{"moe_layers": [0, 1, 2, 3, 4, 5, 6, 7, 8, 9, 10, 11, 12], "attn_scale": 0.0884, "beta1": 0.95}
Below are experts of layer 4 (counted from 0) of a mixture-of-experts language model. Rows are named router (the router's row for the expert), up (a neuron's input weights, with its number), down (a neuron's output weights, with its number) and show model dimensions 384-511. Each number is 500 + 50 x the weight over its row's rms, rounded and kept within 0 to 999. Numbers have three digits each.
Before each expert's rows: "comes before" lists some tokens at least twice as common just after its tokens as in all text. This comes from a sample of Wikipedia text that the model never trained on. Tokens count by the router's weight.

# expert 58
comes before: "0", "9", "8", "1", "7", "6"
router:468450461479529543482533429462576544341506515449459543465469428578493523411469505465520452426529566516519495465521493472568420545424498434540494396514426578494484514454456551558542492447498543536408560525532525521519510398419532474540506538535651521462533530497472440540515522444419494487454458577474463458478518448535411478509555537566554474540555560528478489455491512498608454546469
up0:491528448473373530538469618506483468456476517514513540533519588503459536479516493383605561497462495504553444446466427582529435525499480481469566461457546497516408636532489514451556395563514491459531474582575517509481568500420475474476509501493459499420536507501488423456487566510417460478425480484583513592533438403417550463588498491530453505468578624474531554536475432559464468454526
down0:548516532480488554581493480493472448505552500454590560549442560602554467537591441453472420592499490481600429459654509500540497586490524471455473430508474433578523507481498517483510536454518527514470540448473511440490601480447540544407443360444536479509517451509378550477457465517508531531545446457492447487439554463517400507446564511470547570523487488443549470483547509525534600553491

# expert 48
comes before: " the", " a", " be", " his", " an", " their"
router:505454440467482529598526526539513532437511423510573432526445503467584437571525543461480386553569473488559508482471477515534466442533487495527495451575411397429484558459503459473551477564543501427448510459610519443476583431520429503512620502575513548507478530557499560539454531488367549497478537562537515581510440431536471524526521571466494415494495549560436458513538533521411570539423
up0:433539564568412578610459378400511476601475509484443414442562473444465571442492443587501616556512517562548496450521492542481478554561487581413558484430479402421476587479550539558489497515445499383496463478522528467486465453566443477529555428520500488484464400365538455505519487419509557477511510573530480482498463510488435495497538455534443481538463563545466563506467426489374461570513
down0:449493415578566516494563489488506460540459492513579523571444496493559465501490601506435461445414428453530459501492388499457489365507474529494498456575547445495523555574577442480512537553646499480525504511506496462445517546588527529435488564467475502464514571484530511451489468513524579481437536519535516447531554513560502484495462448532583548517535499560428547576503519561500470454486

# expert 78
comes before: " |", ",", "tic", " November", " May", "=="
router:461479592560611489464478465496524554466547585499473552427532510528582583422467527475516572455444573500505500519436586431508526540463503441474534512557538495519470513524524566508445539448493440486463432554526443504493473483415519521536464428410571440497452590502494557528484449466671510430530591485558546448452546513519495506527412469451410452466493565615490520615433484467483544470469
up0:517504412448510593459381602492500562478439488520553560480415481482529566468482484645528540454513534425560518462442531497447564544505478520350476460526498545559542501543530490596559437542520543466413436521423564466608590505543514523514445500466560584468449479451433552466464473536509504478519462491464587502465497530504490470534548390500517521498445519495532477470436445502473536459500
down0:450508575468380492479523421426523560429563441577457540605533497625493384527443513487477451502463476461420462529439499464527493514555479508475553510494473526579572558470456535531469432519481483411610433575510579550498462490443452518557528451462441416486504471493531452480567474491530499485527490519512534507460494527480539550522499507470491454465517504541488526520481515606551409527470

# expert 23
comes before: " the", " a", " his", " their", " its", " this"
router:582411504527518509500525509455388444589481493468525534504535406408501462477458511528489457513525535472451573439452436560452559478535533493555444439533562402442502550416523479454472550410537526463426508540439535462531446489516473459580504401504520512478486526519478487539459466536427555560443522513516491565522539528509493536496547549447478476540513452466511493476545583619504486513581
up0:449499482528541490504516484480560568552522494523606485458538617475471599468453447525518481486447565487558391517458479513572452577479552560560521520476524563522443511400548512461538498484444465466521517444529462498532516477491531437501565478541520495550628533521461513476540531414494393575577487463513521443418529463493459424474569503562463561461504548492486547481534549551470524489449
down0:521497551523532548388487562560473632415472596502570456522499488555476399520502507497435424522526398542448508499474467346371517530524513543564432503476389495527445497501499551502393503526506545544519440510409411485489493515510428528433539545594540579542434452556587517490458550457510433466472460454493452437457530588502469561583509510426507477492392444511465543436583462442548502546499

# expert 61
comes before: "1", "2", "9", "0", "8", "5"
router:484444453514571516559439432591465570503462464456457591501441467534525498445475452502497505434486557509459526479417436521489529404596534516519509510489370587566530616550463556533467458491440484504527531535479472524452521515455490437499383449493561550460456541514590496429479638559559369482521506464466480527472548378524487494567525487545455507534490493456541491456384428561452530410472
up0:537516544423554426608445567450458512475495433502431581520486487461504543523520542449538586429512496533507443516446439436558479549515480540573465504607438573415487375457555418567437570641479452480492510397538502509572509449519575446570342448550467547474441545456490467465495545472441502501453446531462455538474493452516500517537450400491549497549467532430526493408548529521495490458467
down0:519467508556461560598464422572576497421526517463459517549527531539553485524483518513510508465487525452452528491467627572420524517464492486541499501638516618496506474472450489528451589535559606439623511426509443492445496524472544480525519578529535430516471487521533570478579493489658561556577543448458525467495447452535491505479488430448491447416444514446470558510503484463433572494477

# expert 11
comes before: "s", "'", " of", " and", " Prix", " ("
router:395480490500448410562470501480588488541508523481423447517508463518512425519483455494465458477471447420432504477524458579529447536373505484488408523493378479468496398507465523505476457397508524534501452536501568450468477491509506432458536543459629470391473477520492535522542515607432530521531562543498549552512511467500533562454570494457509552480529499449617497514517497507474447486566
up0:453561512430452420465585495620464480512461518457463410613533565446472498502396537533475534467568519578487476520472538489534579458501508497555509556571504533502543529486476428447506429471426502515513537449477477554517607557453511513485532523519538548524498531453508523484528466562435425465579436451497465463468503367481531452478557570433555518465479579443552530497486513543583484543567
down0:482506565557462472425560475431445523483546479438555571491553488548452518507614488560567650503426539459458497489457478497488468494478532575446517560479460519377556494549539476549372462498479515519493484439507478526498405504539596478506544396545465564497451405523485497516482517430515560516510575509505462473445432582492510524493386479459408448519453509452403426599533505507565438536524

# expert 22
comes before: " of", "s", ":", "ed", " was", "'"
router:464589439483486412494512501408585498522460432409594503561405451555547523424541445502466510475507524468509522568518488513458474512461423396543538619419324442469426518478464509507489515422544493569413459503518462504469386423457565506566540440469513551478465499537468571464632464519430513442506526537500555481550444552520516542490530554627542511458479522497497562490542475543429503555493
up0:482531599527368553481446471373538506456442502456567575552522442568495506525442439546524454408548431559493572455478443469495574480507463494534574500461465510563526566488566487490540493510530479470524540489589459520551453506532555512538459525525618421386594529543516485529519478475506447570526594523548515506447529478554555529463500562490474526496504461452455575449485454387460522495536
down0:554485488491467445511506548435427488490513466449507595502441512489632496495479503609527492463504469516511404495515541521543519511631534400421467523550548520526419460500426554555480526514552589424465458540457341446529536497530546585486588530515480545571484548508387614456547569423542391531585485520476461391540437536457486538552481478544502433430483569622542482570546581537549541479466